config.yaml
init_std_router: 0.0195
positions: "rope"
qk_norm: false
batch_tokens: 131072
Below are experts of layer 6 (counted from 0) of a mixture-of-experts language model. Rows are named router (the router's row for the expert), gate (a neuron's input weights, with its number), up (a neuron's input weights, with its number), down (a neuron's output weights, with its number) and show model dimensions 0-127. Each number is 128 + 24 x the weight over its row's rms, rounded and kept within 0 to 255. Numbers have three digits each.
Before each expert's rows: a language model's description of what the expert responds to; "comes before" lists some tokens at least twice as common just after its tokens as in all text. This comes from a sample of Wikipedia text that the model never trained on. Tokens count by the router's weight.

# expert 49
It responds to: Infobox line breaks and units. Line breaks ending infobox fields, units and symbols like %, ′, UTC, and the middle piece of Arena in game-score tables.
comes before: "-", " |", ";", " |\n", "|", "+"
router:128115103132145120125117144118128168174149128148141126092152160159161149080149135174125142153090099081149111130090063133113157084166137160129101119105158112129148091157137083130117130080141132143123125130098119164134142144186144114131089092131138123116114099142147132123121164160128146124138079096106125146119119112125085144116152124140167110112115123154148147101114122130148134183132
gate0:114125115136112137106131114138088159156140147085121117096118135159065133113152117135135134137136143097147135134188107146149157054164157128131159110173144134146137147085126085141123145085192149117103106173120136162130165118126163119155099118149151122124096110103131164089130181110102151134144130142136132125125143116100152107140145134164136097136111108121141156107131105143122136165138
up0:123109113151129126111165109185116130153103144129126108091107165152076142102087164129113132096112122117107104169177114128104104089198142102132163113137138113156130111082141087133115166059126120115108107128164131149114158091147108128162145135131133099151101145115161131092144143147129119130143116121130093125154128124121103122153180151111106111110096113143125138098103137138138110155133
down0:152112117124140113144144133108147131092156122129079158181126160123119117121133117110147128063116147142131142117108108111130099147137137153135140117141129121183108087079146149106086092111132103112133094135150127086111111192142145141141111140150144136101102118081129143125133141124111084158146109152109115158104121149118143145114089145167117100086078171118080128172134144147134153119153
gate1:149136142092104147144138099134136140118123142093113145124162126130129173117157151123116171126138143093135107110157149118092126143142103137175155095124154110097101157098165145156094122091168127131113129097139113095123147142123132115087146094139157159110114140121111094126127151199138100096119120102147141146124142101118116161124127095118157114163142099127113105133146160063151160183171
up1:120156078131130105122119165095129137124126113129114145130158184113100093100156146128109161179162088100112139148083111143130128157084124165139139137122136136128120155154122103126116118125123106134115104107105133142146140131146126146109168117080116142076147125086103126116081139116088131117132099143123172146156154126158110148199107079109119121136124147134117147104110175081105130120142
down1:126154119124141155179117155132112124071153112138142123151113167109111109148139088144135134118116159135137088146133131088128091111152137156083123154160119121129147105130124108161116159177140130141106149130117127131117120130096108122084108153125135125136117112119132113129107093178144110084143143128127096138144093167126143103159102153135138081116148187128061143160196128145133090109135
gate2:135138128101106114114111142123120084169177114139186138165102121110104124127126112159132126118176116104169142151167135166129145093096107111141133092145128138088164096094132115122180074124126149140111119119096115164137152182117151129122117135136109097127154120157147169085129142115127140087102136088117089118117146090171154146119120147132140093149120132100137115094127115105164143129131
up2:117104083125132146115133118134155155100100120104148116121145075131089092121111116134119121135100150163131112095066117124114084155099113135111119155157134134111091149151150136126113094147138117185106149112117111110125134073117126119131176120113110131111135172133088131144109143161104163109105082134120147168115139148135100143158139134089138161147150138143126138129149132139170172197153
down2:144098066096162087160124154139105154101102139139155171129091077103141123151106151123156155146127115165110131129121144185116143125146143124087080129154104127150092150114108157105112135171125118152097132141090150155114102135143114111117131117101111119134149108102154125109131144127115097104107106079116107098128130127135122108132140087144103097092113155109156126105111123097095095102177
gate3:122160109134150152095092146067130163122127157100108156112086102158131106100114137142138092140122146134137150129153129141123162080131125167139123126116161104106164159128141099114105175131170146146082140155119115151090142144124094110134095123120121086149146143132080103145101159154121122110117144106115144207144127175128108139136118116111135133103122098141134152166124108088158159118140
up3:112105095119154150117129102113100138162135085138100126112110174079164144087130116142166101110124156161149150141131110102129132132115111122135103136098134118116104147101105079138131100132089159103144102150118122101145149134141152104097136081124147136122145126141153076131130111174138129168138075168135064121142105126116159131111118172144142088106154132144158153117136073153144102127124
down3:096124077105112149157123112141104163100152078120114126122132095112139184135157147111105145112125103154150135140153111153129161122113141106114060164127142118113103113080127094129103133133128154141118121151167209134120139141168107083119155122115113162145179135172108121119105109171133147133114101136128139165124161116120147130162126156122114081108120121125140146116133100125115165136145
gate4:118108119133138110134142152131145144110162099131168092101144136099099143092104126145137121119129127174135156172139127127134176087133130074096140083130123067143161121119109135095163154124131142106088140118149154106131138140130142123158096130117127113173126130146161113138126173115118160124112113100148136195114115095097120113121151133151133117089080119128192147082104131146151151120132
up4:131097119174117119106114130127119084085119156153124146113114174130123107128166156088129104105133163114097126139167152135108118110177112078133124104175140154133082151124144088137153125126118146161097052141094131112151095097153112139103105112149117112119134116100174118122131137139157107095127143148112091152117172119128129119145123115119175110180150138121130137134130141136169107141157
down4:156121141148118110137133106108130112104109130082067113126103197181118141150128134109160149123149111133134121158090144144184098118091117176133124145114094138118140109126144127142107094082116123113090115130126112135121127099125119130107164120114106083080104152088136164170084129110144124097133126139157114162146098105114115183114110129093154118107103154121127115143111145130126087158133
gate5:147112113136165092157128133132131142092189138126113123120126131114164117116126107117101145114053125107140106098159127117137134116197156117145110161136127079115148112077133127131140122141135151098149134073134145152145168152146108171120101130127130123149116125149166155159113148151132128122169133127161103153099067104134118093146168148115119118130144143140134147120141103105126172084097
up5:121146133071136137153160098155139123169172106143117115164096127151156161102151123139110138134094146147161140134183132129125139149110155125120127124155151103118126153111088097151141138135161136114116129115132102146134170161135151143136162198124155167181115141137134143109136083134138147156144090131183112131151093121127114099113149164129126109130182104104120138104147072125149146127131
down5:114152105145145145121151118149129110095143119125121157126146101096133066135133119154135119133148146178129098124161128111117162105122124091108093143105152194118133162124124089090121109158164161104134099146126110132102145151154125150143126155136148136126161121106121076123204160121118110109109080144128094108126138143150135128155100109143134098128121118093159132127149127119174138060105
gate6:150140138093150129140101128164131179105077113141157178122091121133148123111088133123135119129113147056152120133090158105157130153121176095095115139110129156119124110144116115113145113092090121126097172137144114132125150136146131135120086149150126082155138132085157138122146156144085113129119168131146156176129120138137129099123127116108095129148115135186178125109136111150150170122140
up6:108137141144146128151116148139140112145103124142130150148117105137151143133114083141160134108104175135105091148179131116161147092111139145096122137149133093167119121167069129163100147079112125139136096135150162186126138125091116132108113121129119103078102138102097135077149116146140125143164131106122150116128095119120088099119076097144106136119074141134146139105096178116146115128104
down6:096117097127113153154185177128114124162120152121124118133113156113130157111158133122119125094127104164129111122094126108163091100129114116126144143123132097172150106137136109153136112145170133133153112162120140106087148133141158149121108114159120113166197152098106100152130110069140138129147149120134122127149154116116162102129130104124155182125068147104121147128175102161163146127162
gate7:129158158145134116086141144121140160134121150135129108127115135103130173124188112136127142170108143118123071104111102126123137119120145156090090123153129135167141136137116110152132137108185106118148134130146141120170114162142149114176126111147128162122103130138160123119118130149093102094120146091089152129139169119083157094115168088109138094127173121156098061134142134142114105091104
up7:144080133132131094135112118141136147096151144093158137128151177111112102113135117161142128088123123161117172114147125126101177126137089178131141083120117131153099143090166137131119116153113124161122095092099150123164084111133134114146104151125088115106101057122117137136095118144151174125125113159097106122144143073163099146141105134121129141118129138122159126160139163159092106122113
down7:099142137091117136180120106127077159136163114149157140151097131126120122070149113133118147123092114109146177150105125131107086148111137174148115144129120137125138148130103120133157148145151137101140130108136110136167096161143131127105111095151135109109124120113106176106115116136140118144082161131167124154110151116190114089124124089157113089094082126126140126100138106153093098125185
gate8:139122124126126170109117095110131131142158138129111144098144118121126100119115127131141151117132104103131101131136158142147136141123122133155066097125141121123144163150161133045160159135155172165145139180099088107104122138123120113113106121121083128099103168146125113135133126137124180152148095138136087121134165144123128110153159137135075127166114134169143191115149114151174137125090
up8:116163091155126091127134117134135142084119144124100150141164108101144138134132130154147100128090153150106105065109109136107140123163144099135106182101145118148106114110130150116142145088157110131156114093117153115166102108130138150142145156130171103127079088115119145154115098091131142117133160142133130127146125097120133138050136102114139121163154163115123099136091118136091139087175
down8:103129119137141055161161132115149121115132113158111118119170135111167150114115118159124098124128107084111182114109074107104091121137124120138155128140155180146197103114115105151097138094151138100113135153070137114098146152139103122145154129126105138134132185115087129124122146121139101142144143110099110116114098111114114162119109155088127097138122131089155108113086121134135134146112
gate9:103127145138121135139146090135153185132122114100070094134089116152145155156137131148143119138118103154096136158175157134178108109125121152137126123151115139098115055125129113145118153134144132095164115131123129133106131143163130113055114102187105125134145135131131170120167109119156132130126112094105130146106155127113077169138148136127127094083129136146108108107129101135101108086135
up9:107100120172135120129134115124131182118154159075082115132071091131139114094114119104155124136139107183148123150135132136135125113142148186089135099137100128114142107093152132158125131141183109128157129101102159150122095101119129128111116143165133121132149131152165136127125150157102155118133069121130098117133177139111121133134169189142118126098129109169109146124106085139125108126106
down9:178126139133120106150125084113138133075120108123138123167122123136133089192094078123116107118116116147164102114155133182128116142136125103130120168135127175139142142125172121124116120166133200128151107147110143152110118163117126083130143126138155118120076128133109117126120162140143108130167119138130112129111092136142113133154116087186092095135150139116138144157130129147114063124113
gate10:131125136130147130084145139123104152172160122161142128108124112120107126067163104087168155109087142074126155156138102091113135095124149126110137122076183127146138114156157146129104162106138130101114107154161115122122141124130127106128132100154129121098116127146117154097172097098136124123134149138119129149124113143157164088132100142169143132116120136163157096112086098095192142133108
up10:106144123119093165090117122127139106107117145142158111129122085120118134133161117141114152102146093119153123142119142134129119116119149120147194112115135088129073128099177178117161142089097109138107132108197140166114110103160127096138163118117124114157151135169132155123136114147178121071127152122145127140122109138106157099147146105123101110126078156129096112115114123113110116155078
down10:133159152099110106158129105124077102128136106099160121137135109142106111085140126105121070122107094107119091143127115139105161113152159122124066120114119125135151107175113115141173121105126166126135093135120134160132143152112120124144130130103121201143124128120117149177153124135121169174138138122112157154135092188138103116122118096105098127121116136124160136106118113164160079167121

# expert 6
It responds to: Table row endings. Closing pipe plus line break ending markdown table header or data rows, and the separator rows after them, like |---|---|.
comes before: "|", "|---|---|---|---", "9", "|---|---", "|---|---|\n", "|---|\n"
router:159140058151147092113099115138199168147147134144139134130128138157144121109144116176136120137113100109161118122096061139112149095137124160119113152102166108144148111143103133129085152104166173147143147139084133141160104119127121137132104119133129128126115121133157140140069135144147144090100099132109122155111146125068106162102114118135137141071112129129126159105106148122132136128139
gate0:135165111110184098103171085127112141129181127155142133070136105145118141136136112123136136098123100143142147117070093110109135108136128105121102128119147131133121133110169067148104111077154141141101123109163122155111137124101119124122093125110134158157108157133145127149134173184170131100175141130135114164091144146111124104158123111140137125132131158150120173128114167096147122101113
up0:151117162151105137189159117100113115111090130105108101147136142128155091126162121101112125118131119163110134082161142119103135152128115120120093149101119149181131101095121122123140135152133133149120082098152112124152111140129132088134159123110064157119146105144180121179112176153177127068148139137159134101130099127120126147099103091144126121136130114123111169115110156127100134127163
down0:092107142151105115118118141158162081112140111155120121168110147094118095106137154127132124148123158130128179122156236140145141166114081105138131142135125142142101092110130118109167108134106105129146142140163111107123155138092114155179135126134099138115159114124154121142114123117130125103125149132133170129121113115121143104081143163100135147124087152102122113130141139175113069130133
gate1:157125152138070163161112109074108152126103118111097124116144110099117091133148172133124146158157102141116128136153139132120145090153169086119152139127121133147148099146119155106091126130130091109088194161131200104156136133116111159111126163120114151128119140123112100158112149123124102103100102143107145089111129171122128153107156153110141124146138104119136132099075101145112126098123
up1:124085158163101116150155139134118160174105133133118109166140107127117106146138116108165138138140161129101148143110176141132135137113175146133128129110152131150099166151105114152141102114157120064138132138117130159164174141144177157125171151104163154144150118151138101108092149135106120158112143096113163062167120146140121142127158165139156147114125098093139122135114113158143099096139
down1:137150129126098159140128124110137069109144156139100175149129135124100103138106142118117125148155129133092152168176129130132162111137156156097096111118096096125166112121108087143089151085118166108127082155143115149138146097127133146117144117117171125131152157139108115103158126141122182164139124094107109163113129127119148134175129125077104172100091113095101127137159116135141171100142
gate2:144133131109077145112125120142120082143163135152144131150131156109133106145138156129130117137111110107158159133162162175127111110094148094141116164120139142133124082149145143122170124136123164126092110127149159139128115109132137102130151110126134183081121173115133142143126131090074168069093078130138171112092087143153127090143095130095111147142100120119101131097094117158130140150118
up2:100153103147162128141101095122111132150119148120084152124131102143172098084151125094101146148135111122147130136125098169117116111177113136131130129136136073145113131057128147119127119145129090145131134102124119106120182147152112106157142113138144127096107096127136091112125133157150119118124143145189099085141131087149132138135108161126117140169134081116154170163138137086095159131164
down2:107128114137147098183143066123119123166126082131126099100099154133156119133125138159159115108074150172143106145106189123144111162136140137141168122130126146139123120143138136154112146121088145101150118115137128145127173105147138153098109136183101137109120116140148173145128162123116126108159139175152109083131096082105133136110157165144110099152154156149100122114143113125124100126089
gate3:142089073182089130115112118089160129160104134134140134155150121129117130147146144101107104143129123131098163156121154126108103129142131149120117101135113133174112158158115143141100178116150117117141129142125129162127128155108147158095163081111158136109178119083142189162119117127084158131120094131148140115143141118121154152071141130127134125115096155115137156145108100100158148113185
up3:103119113163100093136124136131158175156146117119146171126131117168170073148120130141133124157137121118097145137140106123142103134125123163135139123138114142114098142144088138144138129147126110129114142154076146136167167135115125168099138130176157130141119104137161155126135077121081137182132096147113149117126120158098145156094113198126099139089146121107140148120147063139160119150132
down3:095149162113144133130148165119120152133149167127164092136125139114096122131108135158149144126118114172137091134152095139151146134115106088116106120172125146106129121116160113175136103120114156107137132099152135141110111136133095109144120171090111091115125110134112143086098151160131098148106108163103112150161122135157068143160109139148137149154130100154120102205117161152162090113093
gate4:150120109154144133108126110163137134163084134120120126126135191158128086141137097110136094107123124159125156109111105142115189128110115145143077152087147160117154101109128082123093092146111140115150085111161150082156093133150145088144110062093089148111138085144138142141125139127107121145136152125153120099117158119135108102102114106109103166127159140118127127109150166131124127107132
up4:103102133134142107125100133113101153145141143144118125114128114097096148128181115132124133123117132134139117142119155170166112128135147105115134104117144132142095102162102159122149162135125091119125136167065151142136105146091137127114126177125217089195120158140134169103157098114089137131083103155101122122099133126114130133170094144105133129144120158122141062119132133126120138128109
down4:129131164162113148171083109129176102140150118126142149125130108123098125112123151137054131099161110127127113057147111111101109125124123146100142105117121145073174103083146103126135127147150122143155142143135149104102152133107109147138135135137122152108103135112127126165159118162117123117136113101117176111124114118087109147099173089118122150139129098073132161101133159107129181131140
gate5:169171152109157136158129131134157131119139105126107125142107129121190137129120166184136126107119144106117124144124141133134165115150103166130116157093140135129120113179097122109112125136145130128144145134154144108190136123114148131131153142141139150169160109133179103174107136106100146121142156086124176136066140099111098194123132155123116175147125124115141122090150161122126095113108
up5:112084100174121129115103136124067111163158137146139141128157160160099098128169114125128155132137126102106153146126117152125101105127147105126145118170120128143144117116134116183184110125128114125130111105113103172112118136133123107094098124098078086114114134114107159062118159142154107145134106127157133128176084154159117093138139110118100103133123144111120153180117091099113152119124
down5:090145144108125181076058086133138123120167140147118113122137129086095140137102115138145218162134089118122139119165127154114114109139116108153111132126077112116146133133146108170099117116159122102114148158124148129128132139102161093099116102132165128127100091132134139100147096097129147168075140130111104128092098111144162118137122132127123123120111123165136126157116149108125158133116
gate6:117138118127107122061128089135094122131108122121121115150115185117140116155167121126127125117120104128078152132145116121103117140141103097131084109129137141149126125092128158113173121107138124145130166114141113159149071120170111167166121161101102136132119085124172168099112140109161153125129154158161102101187129133126061105107104113122154167127149154113148133122120127112134107133157
up6:121117153088151153161145124146139140124154118125127118100122143154135152136090130147148131116103109142177109101127111097180141142133114175106141134098141134117124139133159076099113144121153175126144091107147138081082133157113134089144151111129075091125141125153160064175152156111155132107117117138113146145124157138106145102142117141145087129134132128118117172155145172112168126117081
down6:138120116105156091175171169155089106137139140143117085119097117147166118103130103141156160128116129103143110149120138138141127114158140144079101117125116078143110150112100131151099152146134136142140082100094129135149135090131181132088115101126111133144171169177143117147125116134108154126132155160097113103103136097094166159123165131128114110104126082182146124129143116154132141092134
gate7:146107115136135125151158110149194101141123122103130159156148135149120169138151108142149128095126149160140129157122149132131135117127066119129121102158130103131123089141154143141118167139171111125122138095168127119154100140120112108142120098128107064148140120101139087090140158142134135132135194148147133099078152125098136150180137095104136092173142145126110103118143147139122122084089
up7:084137118161138138113113182124046149112118140141142130127117123140123103132103147120102140119140109153142128161096113089121165124133170143094132102109132132148116125092081136133089107098131108142124138171106116136121150112124140157108094149132135185099136179098126156147117169121171138145134086133118130168165138136160119167095127104136127129121127131151159147168124131160121138167177
down7:108128115133091140092127153098140079141133114114132183099141162104127137125125091117097137140160167109141129169138148112122164113124130104146161119142106107142138150134144108147123115132126105191084161094068167163122151112130129100155151115128140129136125129094154101113140154113104121104141193097161178125149132108143144154134125125105147156136085122132091121148130127109080174114120
gate8:121093157143112132122175187124111143137092133146182125116134094181101126124134111133146128137124110116120098100119143146160107128126102088157140109169128151113107095136149137132110132186134109114127125133139102110116077120132090150086079155136092083105150151082139145128123172116095106133139106131136121177116125127130110122172109142135107150094140111126130186114086149153137116136103
up8:133159116120131106105126118138173122132064123136155102146127138113119156075131130144127124109117118138116115115107104125099160139144091109117117152132125107188098170145120159093147128137182080139142144122136110123144104158125119143156179151109188088188130116145107123109143120113153114144106121144112129139179118120079141135142131121122174143136123130106131083158079153095146115108155
down8:137127129120106132127127110157084075153153124133130114103058128131178122089119114149157114110102113102116096155104167120134153144146098148137110150138150131197099135099147127147120100167123150107133119131104200172127130132136139135134146112091137169148112117108107090122115100130108110112102124147095070101128116138093113116115144124132109110130140142194103158154142129120146114112135
gate9:127171164116117115117104142159145152123150109183128154124125134114132117127125175105108117121147116108157153109107100164087147131170125186112142123101123122134131142154114160112115107143108124126149141180108167114141118121140147101185150132159092179113113110157116123197127114108091101129124129144126123138175126120114104158081133120135090152172116095124111115122151111103117112123182
up9:121162148117138127153155111085156113099143107137126108111113174106101167140156097148151141120117154122132116126092162085134114153083106099125147138122139120130136142165173129114150146111116185114139112137079153127128118154080119093147142133191190142140159136158144136135133134148186137105123118106123153134128163132095114072138135116131169090141144130132097147139127139113159126095117
down9:088154127115151121157143143145119138105112137134129146139107112109114095118151152075113125153162137125141135095153130092130115160140126140162141136089120117097136100120111127099136124083181151125097168121120144081151145137130143109157145184130127156151128105114160133154138080116124124126161114120150095129113126128085099104121139122101137116102117064085067091091130122093128177159144
gate10:094131160084142134096076147106100106109149156108096135119123212175117131097124127120128143112124126138128129150116144107095147118123161136157114116181113121101150126105139128129113140093191136130102120130079131143146122139095083147107111141123157172104103129111116161129149135176151125092131098148134112147092124153141160091130147097123164137088147108123114124138133128084141136116154
up10:134144130093099127134151125142079136116098148110116110175128065185134158110134153163141091110094151165128159175107189123159164121138093148137152138153141136131121129131128166120135092157141115113129135140102113130102112134123131140080148160117109119141173168147097106077124126114120118121140145109153105105134144117097105179126127113149091126085110122105114173145147146124159125124120
down10:096121149116143155121122108152163101138126134126108140084155159138087141115136168056090150150187077116156140087144134145119159101143132117087150100135096073114140096124145135099122108142169102135151123163139124128114097127118129117108122131117185120092137118128110135119146090132139109122146142102135147154140144094168128162146124118153124152145120127136122084092130124107092179132148

# expert 52
It responds to: Mid-name pieces and digits. Inner word pieces of names and terms (Gu-ad-eloupe, Gu-ir-at, Man-ag-erial), Christ, and digits inside numbered lists or years.
comes before: "0", ".", "9", "ial", "7", "5"
router:164169109146164111130118104087154143151168160125156150143115150159148126149121137166136134153112113130153126133105100173130148118135090128130125133113155076179149129137165101150107102128160142169136170157105121153140132127139102123121080129149116138116139099149141138157090156151138175131114108125085145143093151103142111145108140116116127127131150141145136135121043113104139171162160
gate3:138150140106173158053105144112108112129119099142120137132125163149138125182110126137150111134118147143116155142145161114092161101102130105116154128158159105098113116128126152144153126139128165141105128155141131175120126128139126161098124140163094116092165111095151127140106194123175142088074142140069133113111120111155128111109118114152153108179130098100125107137158107122137149129129
up3:118126174122124137123153115155089111086107116194193087152123174154128131108134163104099136125140142096134133163154134151140139150122096091157109148100096104172133124129115142130115130144120124157116127124153125154143159171161133147148095143198120111162138142141089107144122120162082137157125123101107124115141095124119143153157103163115106115124101113127151157143158146127107131162152
down3:133175162135103089108121169120149151142122110113124158124148150131123115147142122128140144129094157132119114149117057122148152124111117069155119141137117119149080104123128144128180141117169121084157137115114131123130099152118200154108119101129089135130118192117131161137141089128091126135178152146126158127095109117124150133141116114160114115113135144171169154137128138169159098118131
gate4:116116121147112134140085167107146161111134157108117135130126110150070139142123126138186121124132151094165143134157160123107123106106067132159128094110111112113106147124164060111122125116151189124126158175126099136120160106121108121090092117126156108096115132137137136169150065124128144122124156106127128125113120131140144118136125091157135112142133115120073128152093138142147144176164
up4:110141155119129154150138141194081122123108125144132094141135131103115089118164152096098127139101121142086110091138115130144120137098130110124143153191133132151104128149099130131117100199118142095134125126148107136118078111113104115130124118165126123164132107107120155118137144162159126099106123159161092135108111113118113165119152142105146171113090098155137133113167098192146135094103
down4:156142134152104148146116151166096093131144132089113137086183141115119113130131153087171150110117164126164134146117195109165095132154147100135145126149095116151091108146171123137168114142180170114164133127165145105143139160126141162123138146146141116098130132148107139187144171141130121083127106098123115110122120109115107154140116100138111103132094120164139148141136134118097130144154
gate5:123099149148124087110160109102111199117097136150139117110141116173120183114105144140123169111087120120133115127143144121138139120119088093130161126124122096159127171145144127123109087150123117137136136135094113135123090120154102096103105093156125157093114116105094109106158127131085138134142159070156133145122119149127159114132138096115153140117118155141139128075084098083150166148157
up5:086109124184095135132170153130074119083132150150127097129124157122126101096132128116143119145116112154129158129128171145164107142130105125128110155136142121118134156127119105125144099146129120078115174131144103077121138154136125104080107111112127164110170129095105092063153089125087129142171131120131170143120090127139140134160117147127133123110129152114115125136064109139116151154165
down5:165144145120132118137165141124175126121127076094116140123101138112094120122131131110171163104135111160141149147133106141145146101104149137109126138159169153137109102118148138106136124160139101173134104079066114115125103120138105122163141133090149141141119096154092104080095153121089175150118119117119105112159106148147146132102135137150160167129072099086091117120094117135126112132094
gate6:133160132149098112140122169124091134162141101118117127131129139117127130139148137133118129161112123098133161121129141135137167134129097108140122139142136171098144130125127118100157108144132141165149094174141151184076135131143101152105101109157093066153111120130123129129151113124142096143088114075110166136161142128088124154137155125086123096147149126134183094116079073144157174114149
up6:121114139078108127109129097073116137122175139127099149110170165117129119112133140164165175119148148141124116146108154152094156122158166160170124120104127108086167129140157155132113144102107100102072096101121132155113152140129118138144077145127096145180125169139100086123113150145131111111143160107130107116113139102133102077121154146125122144141161139105132119105101132124096126106160
down6:131095157114126114124146100107153150145126192140115133128152150106139131109090117119128131131158157085132111106105132092117147146164126168130137142116097161151129154164118118086195127203090111148094132158130133101148120113115165151123167153142103124121128113093119167135108129182113123163130089125141131143116144156123138126105121153123117132143153107051154158121126129142125123099112
gate7:203126162161083108131115119158142127100107098124152105141116164125118085126139135114095125135111136143210150123139153161123085146130098125114110123153143154143130097135112106087077142130188171139111150142111158146130105118134121157129129129152116103125112130146164128150133110103112149125145138151121162107117133100115143130101158080146134132129119124118112080148084112141129167174145
up7:147156117044107130125162142120103111118130103153160113122151101112118161122115123107145126104122124132121122135137098083120181150119151123150120118163135127130116112127080170117141129135077091174152155136152164126091101131155100122090106158126143119164109100162132074131098154133153113105132147108135123140104095126103097083095128113126133103134140131157129134109174141096128100159166
down7:082184120130131106150127074110107119152126173128135128138110119109118131122117192100137150120104159156122131116104096099123175147122142126145147146135140124124049138162103124133085121108155092126101106166142137131123167108137101161139127131116106176125122083142130129151117160124141150178109171127092122108159124189120129156140117149140129132125135141074141141106098129104135136114137
gate8:120080142184117136121109150145171144118135149113101092124151101103145131135100171166119120146155159122166139136129136128089149108118106149141132149100119090131140081166135128143143142158091127116093128120129137141102117170125129123113106142143138172154155132130103106134100164156152111148150117155096138152114106114116051107129146133109086163108152121126148074101140167138080153113144
up8:114122125155102125128154104153103138162083117105161137118142151115111105092124166055129105131138094157173132144102106148109166159132079115125113155115120125107156150140145186092150131104134106069135148118152149074143094130144129114125167126125186113124135112149152120145126139083101162133150130116178148121142105128137088138123108141126136151141108135163146122133103128111131084129139
down8:137137133115082195123157141150120128140131177133122113134127144152161158128138136108107158144119120100112153106130178129153089165130160140105121123152131120108103138106117153144187185119109116124169132139112141118148105124136161134134126119131125084094142093150123112099076137124104086119172117115158115143121174074108105169101169118111124138112142140134110143145133120145067137146106
gate9:129128122110120139116096145141095152129110103133149173117129156124138078136110135161120091116126106086166097154123103151154147112152151128137138178121161163116171133146145134121110129122108137126093112177108146191115132161175153130087134091130134118147133076124122112136133128130147134148099112148099158118108139142140119104135164172102125127159174121143154122140058118133128104187141
up9:090139127126103146140143143127143134124134170158087098127116097116148139133121152117156161132126155134085128105152159106162121178110146132135076132126119179158126091160141149086129148163096096130114156144145106134137128092110114158151080141107109117138115127118136122137142142072130123081117091151167128121099091124118101109129111107163179116161138125156107096148174083106104122105125
down9:137138098101161147113154115056114105126113137151148105142133110162168178127156127125152171121172095102110144129122104140117129131133111133076153111140087145113107160133136084131124140107146149107160144163153138101156154136150109128126145159115121119112148086122175166119102120108168110086109143126130140151144133135143103134188163170122123152149145084118154125140130139093104166131150
gate10:149131111117095112091146147066091112124081125155116113138119097065130125156128104116120099132102168170134086121113156087131115165084115131115134137124127085146190104157121122148126133112137128102087154133104123141195113143170097133128151150117127159149135158153098132121126149157102130151122138136108126074112108133134090101137133133123157123088121117139157101120105132099109136145145
up10:099124093158093129160114160169138136061128134141093151137132136143102124145105145147130129112177101139127090142150120104129151121154108153101129139163122141163124110104139112100111152147089147211126142108105129115126125162132121129099129146115136156102141124143130136101114099129134101140104121112100141161136056097141093113129112191114131118126124117178154150120084144141118137113170
down10:155123146114135100109117116101103196111155148146121142126124130144133127159196164072181119154147136114134104110100138136125169120141113157143111159105120128126146110137121149154135123156160122139103098097121113087091112092131170130089149150147158165137100148158153146139165139163106144135101132151124132115147100113117171113143107108109132144100196114175165138129137116127121123142138
gate11:132162137116120123102144146115141122157098142118169175146104135166156117149135126135167123106154124160170153132130134171150115134118105141128125169118123101125146156166196113132144105151087110152144159142121138141142090148201153114149121146144086125121147139162145156102118130154157149176106125096161131100157155096158156132115159146138135116098122143114115082163099099109129137152128
up11:126148139134107155113130155143106116146156117133125171113135150122108124128155097117123165119177158153121092152134132090143083139123172132093117110105108096127128078125118135157090101142105125126137139199132128131147114107103091130150122109104136131121152083097120152129091172117090093125149098119112106110100165135131120083150175109158116146110157146158119125126136076168103107094147
down11:129144140126108121120135125134135112092109170117120135113125122165127174125142144136123129104112176129128125106102065187096163133147122123103126103098107125108143155156143151144119130149077125105091158112144175114158188122134134128101125141114108109111138183114087154108130115128172126100186145097091080146145112137159080140139140124147126118173127153128139131115128131117096133173113
gate12:158146103148105095129137140074138112141135198134114142144142153162107092133141131142141080132080136108164138102158113143110143138130100106105161098116127109164125143084131073122133128068143137127130134141121137105129075138118119165137169132128075142119105157113154128163144129116118161125118136162138132085123134107118155180132077173111105134140100136112130150103138152121120146102127
up12:080141103133146125118125128148100151116114071159135159088144129129090108120111136152112160145090149101131104113134095083136158126105164126136120159171148151135119090155119141111094173134149127141141124115129183146138158107182098127144075116165169119118129102113122092126094142138124114113142137123113133154093071145093085080118108106120142146133109148161120130141140119105132131161142
down12:122122109140086145161167142100119170083117116092133125107100137106162095107133144126080136115133132140152178119106158145111140140101140104148102150096092098124153134143123089115140108138164139124130143116095167155185133126130144124130117153181126155181137124120117106136134133097126144124053120129177084162116113121139130128144112107122160137153144105150164143134126069105132115134131
gate13:149129169141138109129120112107162094133130128150129160132121136109114129063114140105132091153095114116099090146100141179105150103142109092128140119154146126151113175120134110129140129142160190102162141196098100132128140153156136133116130120123122083120120135118136115164086170124117159149096084121094142075141123156126132179133107109094164141146144135124141146144146152111130105107158
up13:143168133079120151098132097140107156137118114151133121151132080122185138125135119120119148130166166111146163168144094097137094164155103125123122117139098137091148130141071100138103116110094106085088149159137126170142100174129148142137111110119124161135136129130125119125119089133135099132125174148111152145177165135146110118115175149164134135125149100131149148096117119118141120185150
down13:143103134146133094142104127121146171169118143144088112165148118113127112176138149131116113140109176139091095152115104147098118130107168171153079128130170108140172103157133133115101139122077141138112155112137139121141120127127116125131122136126115166097118150141141142093105155169173119107158148097082098132128142155127114069100142144097144103135175088089136114144115158109140124159112